config.toml
num_hidden_layers = 17
hidden_size = 224
n_experts = 160
experts_per_token = 8
d_expert = 48
d_shared_expert = 64
hidden_act = "tanh_gelu"
moe_layers = [0, 1, 2, 3, 4, 5, 6, 7, 8, 9, 10, 11, 12, 13, 14, 15, 16]
router_score = "softmax"
normalize_top_k = true
routed_scale = 1.0
balance_loss = 0.000241
balance_bias = true
router_cosine_scale = 20.0
n_groups = 8
groups_per_token = 4
init_std_router = 0.0272
lr_router = 0.000406
num_attention_heads = 4
num_key_value_heads = 4
head_dim = 64
vocab_size = 21826
norm = "layernorm"
norm_place = "pre"
norm_eps = 1e-05
positions = "learned"
qk_norm = false
attn_scale = 0.125
tie_word_embeddings = true
parallel_block = false
init = "normal"
init_std_qkv = 0.0215
init_std_o = 0.00368
init_std_up = 0.0215
init_std_down = 0.00368
optimizer = "muon_variant"
learning_rate = 0.00629
lr_mult_o = 3.0
lr_mult_down = 1.5
beta1 = 0.9
lr_head = 0.00735
max_grad_norm = 1.0
warmup_steps = 200
schedule = "wsd"
decay_fraction = 0.911
decay_shape = "pow"
final_lr_fraction = 0.0
batch_tokens = 65536
max_seq_len = 512
doc_mask = false
train_tokens = 475200000
max_steps = 7251
dataset = "wikipedia_en"
Below are experts of layer 5 (counted from 0) of a mixture-of-experts language model. Rows are named router (the router's row for the expert) and show model dimensions 0-111. Each number is 128 + 32 x the weight over its row's rms, rounded and kept within 0 to 255.
After each expert's rows: "gets" lists some tokens that make up at least twice as much of what it gets as of all text. This comes from a sample of Wikipedia text that the model never trained on. Tokens count by the router's weight.

# expert 66
router [105 129  59 182 109  88 124 123 114 120  76 158 146 107  85 134 113  66 169 136 123 149 111  93 133  98 121 170 147  92 153  90 154  96 136  96 124  80 193 151 171 107 120 190 110 124 162 157  94 112 110  37 179 111  89 145 118  83  83 171 148 112 124 162 107 126 147  48 127 124 105 126 173 164 117  96 134 138 158 108 136 132  89 136 137 147 155 243 138 111 114 145 161  91  57  78 122 191 208  99 132 162 117 103 114 120 176 160 129 131 147  87]
gets: ":", "):", "age", " Born", "″N", " office"

# expert 141
router [ 98  95 116 188 142 124 116 155 127 131 162  46 170 174 198 113 108 105 110 173  91 131 154 150 101  74 169 156 104  95 102 126 111 112  57 111 105 119 126 123 149 186 154 124 119 150 119 149 121 199  89 155 161  99 144  71  96 146 113 143 190 152 120 129 142 117  95 128 143 157 138 153 131 124 100 132 150 172  86 111 182  76 102 119 107 154 109 172 190  96 150  95 167 132  94 156 108 120 184  71 111 215 123 164 155 106 175 115  99 115 161 174]
gets: " |", " ", ";", " |\n", " No", " %"

# expert 145
router [163 121 130 135  85  88 154  79 115 116 157 110 162  98 121 102  74 103  62 117 174  78 156 102  39 127 119 133 152 136 138 111  98 118  92 148 132 152  79  86 153 143 150 139 190  86  98 149 168 138  76 146 120 113 121 112 134  71 145 104 186 136  98 102  96 128 121 131 137 104  92 148  64 134 198  90 128 105 144 136 157  84 131 116 172 124  57 199 148 107 196  96 175  91 100 114 109 134 126  84 113 137 149 123 104  74 144 104 125 149  99 131]
gets: "9", "3", "5", "7", "8", "6"

# expert 70
router [115 134 136 127 131 116 124 143 111 125 130 127 112 164  81 109  90 161 121 129  77  93 177 106  85 118 172 129 128 117  82 153 106 105 139 106 154  80 172 193 123 123 178 138 113  93  98 176 129 129 135 111 144 134 107 218 129 146 140  84 144 178 144 154 158 121  92 183 125 110  81 154 181 129  64 164 174 130  98 132 128 114 160 135  57 199 157  25 107 139 139 110 106  81 184 140  84 119  84 133 127 118  92 146  98  59 132 103 126 204  84 123]
gets: " (", "0", "2", "1", "5", "3"

# expert 45
router [144 100 168 143  95 139  80  79 129 154 163 100  80  86 126 108 151 112 135 111 114 118 145 168 102  83 186 159 124 124 101 147  63 138 173 147 142 148  91 109 101 128 154  54 102 129  71 150 148 167 109 219 118 140 141 102 106 111 134 120 140 120  56 144 118 169 132  77 105 133 116 160 102 172 133 102 116 148 161 142 156 156 141 117  66 176 123 164 139 140 123 137 172  74 117 115 137  77 157  77 111 173 144 109 134 140 105 128 159 185 154 163]
gets: " (", " ", "1", ",", "2", "3"

# expert 67
router [118 188 147 100 122 130 115 127  81 156  75  83 168  72  97 152 105 116  91 115 177 206 113 149 165 159 107 130 130 149  90 111 149 118 180 107 128 132 116 119 167 110  94 116 104 104 183 164 120 129 149 147 106 135 156 110 152 138  84 215 166  81 116 148  92 167  94 140 144 132 158 136 134 109  59 158  80 155 164 157  65 184 147 159 145 129  84  90 150 139  76  42 124 162 192 142 129  99 156  99 127 161  86  72  93  68 133 118  98 151 148 125]
gets: "ly", " also", "ically", "ally", " more", " to"

# expert 136
router [135 113  75 130 118  73 119 109 149 133 111 113 133  89 146 124  99 153 141 127 108  97 122 149 124  87  95 154  87 172 138 141  97 102 113 109 104 120 125 157 130  44 114 139  88  96 161 172 157 102 143  74 133  78 114 169 127 134 138 117 116 115 190 126 156 176 177 111 136  50 100 147 189 115  79 134 150 145  98 190  99 155 190  66  90 145 128 131 125 121  90 144 138 154  80 134 196  75 126  99 132  88 113 139  96  71  59 114 152 126  87 118]
gets: ":", ")", " –", ").", " -", "),"

# expert 122
router [ 95 125 133 116 107 101 133  85 152 151  92 166 120  63 100 148 162 180 180 145 142 141 129 104  82  89 166  90 120  97 150  67 176 118 121  85 141 119  71 163 137 171 116 159 139 179 149 152 160 170 113  94 135 109 120 100 108 207 165 149 124 199 148 116  82  70 149 172 136  87 119  89 208 119  69 160 167 113 160 150 140  69  95 124 111 126 148 156  95  91 118 133 113 172  54 128 176 137 131 141  53 110  57 116 108 122 160 142 116 152 121  85]
gets: ",", " career", " life", "History", ".", " he"

# expert 138
router [172 149 152 134 108 182 142 152 125 155 132 111 187  75  57 134 149 133 118  99 146 168 149  81 131 163 132  84 129 168 145  92 189 110 204 125 136 120 104  51 106 178  96 175 131  73 223 200 122 160 129 173 109 123 204 129 137 150 102 109  94 128 130 136 137  69 111 164 121  97 102 140 152 159  91 159  76 155 177 153 138 176 130 131 111 118  87 106 110 137 115 113 115 118 119 102 185  76 177 118 122 109 128  59  62  83 114 162  99 112 118  97]
gets: " and", " not", " but", " also", " then", " later"

# expert 88
router [151 159 107 127 144 154 148 173 152 124 169 134  81 147  69 132  86 120 140 144 102  97 139 119 135  94 136 159 119 104 147 124 143 131 114 135  92 122 150 190 143 122 107 122 135 102 121 153 154 122 102  67 123 155 178 141 147 155  71 193  71 170 174 174 179 162 109 130 103 142 113 135  89 109 143 128 149 172 102 180 126 114 134 133 109 150 131 147 151 127  97 172  91 163  86 130 156  71 144  98  69 168 104 151  59 179 107 177 147 123 226  65]
gets: " by", " with", " for", " from", " at", " under"

# expert 15
router [176 170  81 203  86 152 143 164 128 149 151 113 154 114 117  88 105 197 135  77 127 105  97 102 118 160 128 165 108 138 110 129 165 103 117 172 131 115  98 158 151 151 104 147 179 146  84 144  98 161 143 152 134 145 144  91 148 157  86 183  76  80 222 159 124 154 104 150 128 162 124 211 166 151 101 193 242 121 120 158 109 101 109 133 157 141 119  84 218 107 177 189  98 182 106 130 159 140 108 116 136 174  90 122 139  85  90  94  59 137 121 149]
gets: ".", ",", ".\n\n", " both", " in", ")."

# expert 85
router [187 154 159 123 119 115 206  95 106 110 135  68 100 158 138 115 114 147  90 137 116  89 136  76 133 100 137 181 118  98 146  95 116 137  66 137 142  86 157 107 184 149 116 120 136 128  93 178 137 130 105 148 161 153 157  89  98 104 157  74 114 156 147 112 133 152 138 117 131 129  86 232 128 136 146 128  58 144 165 162 164 130 117 119 172 187  71 162 136 164 148  90 131  86  91 182 116  80 192  98 146  79 137 106  87 124 208 156 109  93 136 164]
gets: ".", " ", ",", " |", " +", "6"

# expert 35
router [ 79  72 193 130 157 147  77 144  94  90 168  95  87 125  88 147  91  85 120 165  84 190 150 129 166 142 140 129 120  98  79 100 147 132  86 111 166 122 184 126  92 147 162 120 157 126 123 110  90 121 145 136  78 159 109 202 165  70 144  77 149 134  83 207 119 136 146 151 131  92  83 141 125 182 168 103 132  99 125 144 174 128  59 171  99 158  91 111 109 180 127 161 190 150 154  66 127  91 113 118 122 141 127 105 129 122 120 144 131  93 135 142]
gets: " c", " g", " C", " G", " b", " d"

# expert 134
router [155 120  91 164 122 197 151 153 179 152 122 172 200 144 157 106 116 144 165  85  95  96  59  88 110  92  98 111 129 130 127 129 174 135 120 133 134  89  72 144 120  91 118 129 102 116 119 100 106 106 158 143 132 159 124 139 126 100 168 133 156  91 177 138 166 134 132 121 131 154 110 115 120 186  74 163  89 160 176 125 128 140 135 140 120 114  96 167 164 136 109 158 142 112 174 139 135 152  92 109  77 125 132 175  96 128  66 140 106 171 146 111]
gets: ".", ".\n\n", ".\n", ",", ".\"", "\n"

# expert 97
router [155 165 172 144 170 131  81  75 168  76 184 121 118 151 143 126 131 154  57 105  70 144 175 126 153 113 129 163 119 184 139  98 102 150 175 118 161 140 149 164 141 147 134 120 142 124  96 146 137 106 108 136 168 152  77 112 150 122 139 131 165 123 168 108 155 110 130 163 186  98 165  90 110 203 163 129 151 121 101 117 160 173 124 126  38 133 216  96  97 130 170 149 216  85  99  95 124 133 122 166 141  78 124 147  74  91 136 111 141 171 143 102]
gets: " W", " M", " K", " S", " C", " L"

# expert 87
router [116 146 205 100  52 142  81 250 129 149 151 151 148 129 124 105 158  59 112 158 190 167  55  91  99 161  81 205 140 141 109 157 156 114 121 124 154 125 122 146 171  98 131 152 147 116 107 176  98 124 105 106  90 134 143 158 171 113 104 138 138  52 146 148 109 144  94 139 116  94 133  91  98 140 158 156 106  81 120 158 149 111 137 160 139 148 115 139 143  87 106 162 143 112 124  91 104 115 171 101 127 157 141 106 115  82  64 106 134 139 139 174]
gets: " as", " with", " to", " from", " including", " is"

# expert 77
router [122 138 183 138 196 120 117 154 128 147 149 115 197 145 116 160 122  98  56 154 141  56 188 113 122 156 149 137 123 112  98 167 187 153 148 177 104 118 111 113 102 165 125 120 118 110 105 187  84 155  87 129  71 120 119 115 227 112 120 147 101 117 149  84  83 160 164 205 128 110 145  97 173 158  65  74 120 131 118  81 149 119 164 127 141 122  90 161  95  87 146 141 152 129 144 167  90 180 144 169 162  88  86  99  91 114  81 138 127 131 106 121]
gets: " place", " it", " well", " part", " in", " at"

# expert 62
router [119 150  90 109 166 107 125 169 153 149 162  98 157 126 119  90 121 118  82  76 128 112  82  43  96 118 129 129  81 117 106 112 186 164 118  89 167 141 155 109 140 173 157 152 160 148 121 122  77  83 150 149 101  73 157  87 105 162  70 124 111  95 119 167 130 118  96 115  94 117 105 108 104 109 156  65 126 172  82 139 187  95  71 178 176 212 107  95 115  77 103 125 115 142  94  85  97 177  78 128 141 119 112  69 100 148  98 104 177 168  95 113]
gets: " in", " of", " to", " on", " for", " at"

# expert 92
router [140 125 143  80 107  97 170 209 173 142 180  80 148 135 148 140  92  71  83 110 119 142 143  80  80 191 105 120  94 121 132 157 137 114  91 153 162 142 136  71 122 105 147 152 132  54 103 142  52 132 141 107 106 111 164 101 129 148  73 153 109  94 115 107 127 110 117 164  84 128 128 142 117 186 101 128 136  94 169 135 103 175 150  84 105 140 151 164 178 110 130 109 156 102 157 183  82 117 140 150 196 142 107 174 150  54 197 124 152 139 171 116]
gets: " as", " was", " be", " have", " has", " had"

# expert 75
router [124 137 114 144 108 105  67  86 136 122 123 157 163 122 117 113  82 167 150  75 117 117 146 206 133 221 131 133 124 177 116 129 163  59  55 106 134 198 133  94 104  93  94 184  85 128 172 169 164 124  80 189 129 124 103 120 166 173 166  99 136 127 192 169 135 116 110 111 138  77 133 105  75 132 163  78 164 163 186 132 111 144 108 121 133 154 157 135 111 124 147 151 117  94 152 141 109 191  99 133 141 167 111 134 164  92  57 106 124 130 133 137]
gets: "9", "8", "7", "4", "5", "6"

# expert 95
router [127  89 107 129 186 144 135  59 116 139 177  96 136 181 175 149 122 149 197 162 120 159 124 128 163 123 107 165  76  59  89 162 139 201 140 114 149 142 159  91 104  88 150 146 133 120  94 143 131 145 129 123 180 151 147 128  67  37  79 100 156 170 156 140 181 106 136 164 142 113  82 134 105  91 166 117  95 121 120 100 132 158 149 143 126 158 132 140  62 210 124 166 158 146 182 138  81 165 139 128 102 148  94 162 111 109  95 150 131 121 104 163]
gets: " T", " N", " H", " I", " E", " B"

# expert 76
router [100 113 167  86 199 133  87 144 121 150 137 124 131  87 197 122 112 132  90  99 103 171 122 141  84  79 143 182 111  93 107  76 156  74 186 125 164 117 126 104 148 141 118  93 131 144 144 183 109 179 119 161 201 140  92  64  90  98 129 139 169 130 112  96 119 174 102 129 140 194 114 181 119 132 131  67  71  84 102  97 104 119 124 108 158 124 125 143 175 153 171 157  46 118  92 122  95 126 189 132 115  93 113 138 138  84  70 115 102 169 133 181]
gets: " ", "-", "2", "1", "|", "3"

# expert 99
router [144 149 141 192 148 188 112 105 148 110 125 110 106 116  89 136 125 123 128 131  48 143 134 119 148 115 118 152 117  97  84 109 135 144 134 104 114 137 165 132 194 134 108 125 132 187 146  90 150  70 140 159 173  76 118 110 122 127 112 102 111 137  96 131  88 127 124 130 125 114 112 147 105 157 187 172 171  89  92 111 212 108  91 172 117 127 177 143 123  95 151  96 140 138 100 127  93 118 185  97 173 160 146 160 126  98 120 161 104 100 116 205]
gets: " A", "A", " B", " An", " I", " one"

# expert 158
router [141 102 125 139  86 117 184 126  96 136 158 139 113  91 186  75 118 137 135 124  76 189 173 156  93 145 104 118 124 150 140 139  91 182 138 100 144 141 156 136 167  92 110 158 127 129 124 113 133 161 143 114 156 149 122 138 152  93 140 152 128 155 150 134 163 192 101 170 121  92  75 159 124 169  59 110 146 116 126 139  84 126 124 143 158 114 104 151 160 156 160 112  96  89 118 120 105 134 103 128 149 129 151 117 145  80  97 188 107 166 146 131]
gets: "–", " (", " ", "N", "d", "/"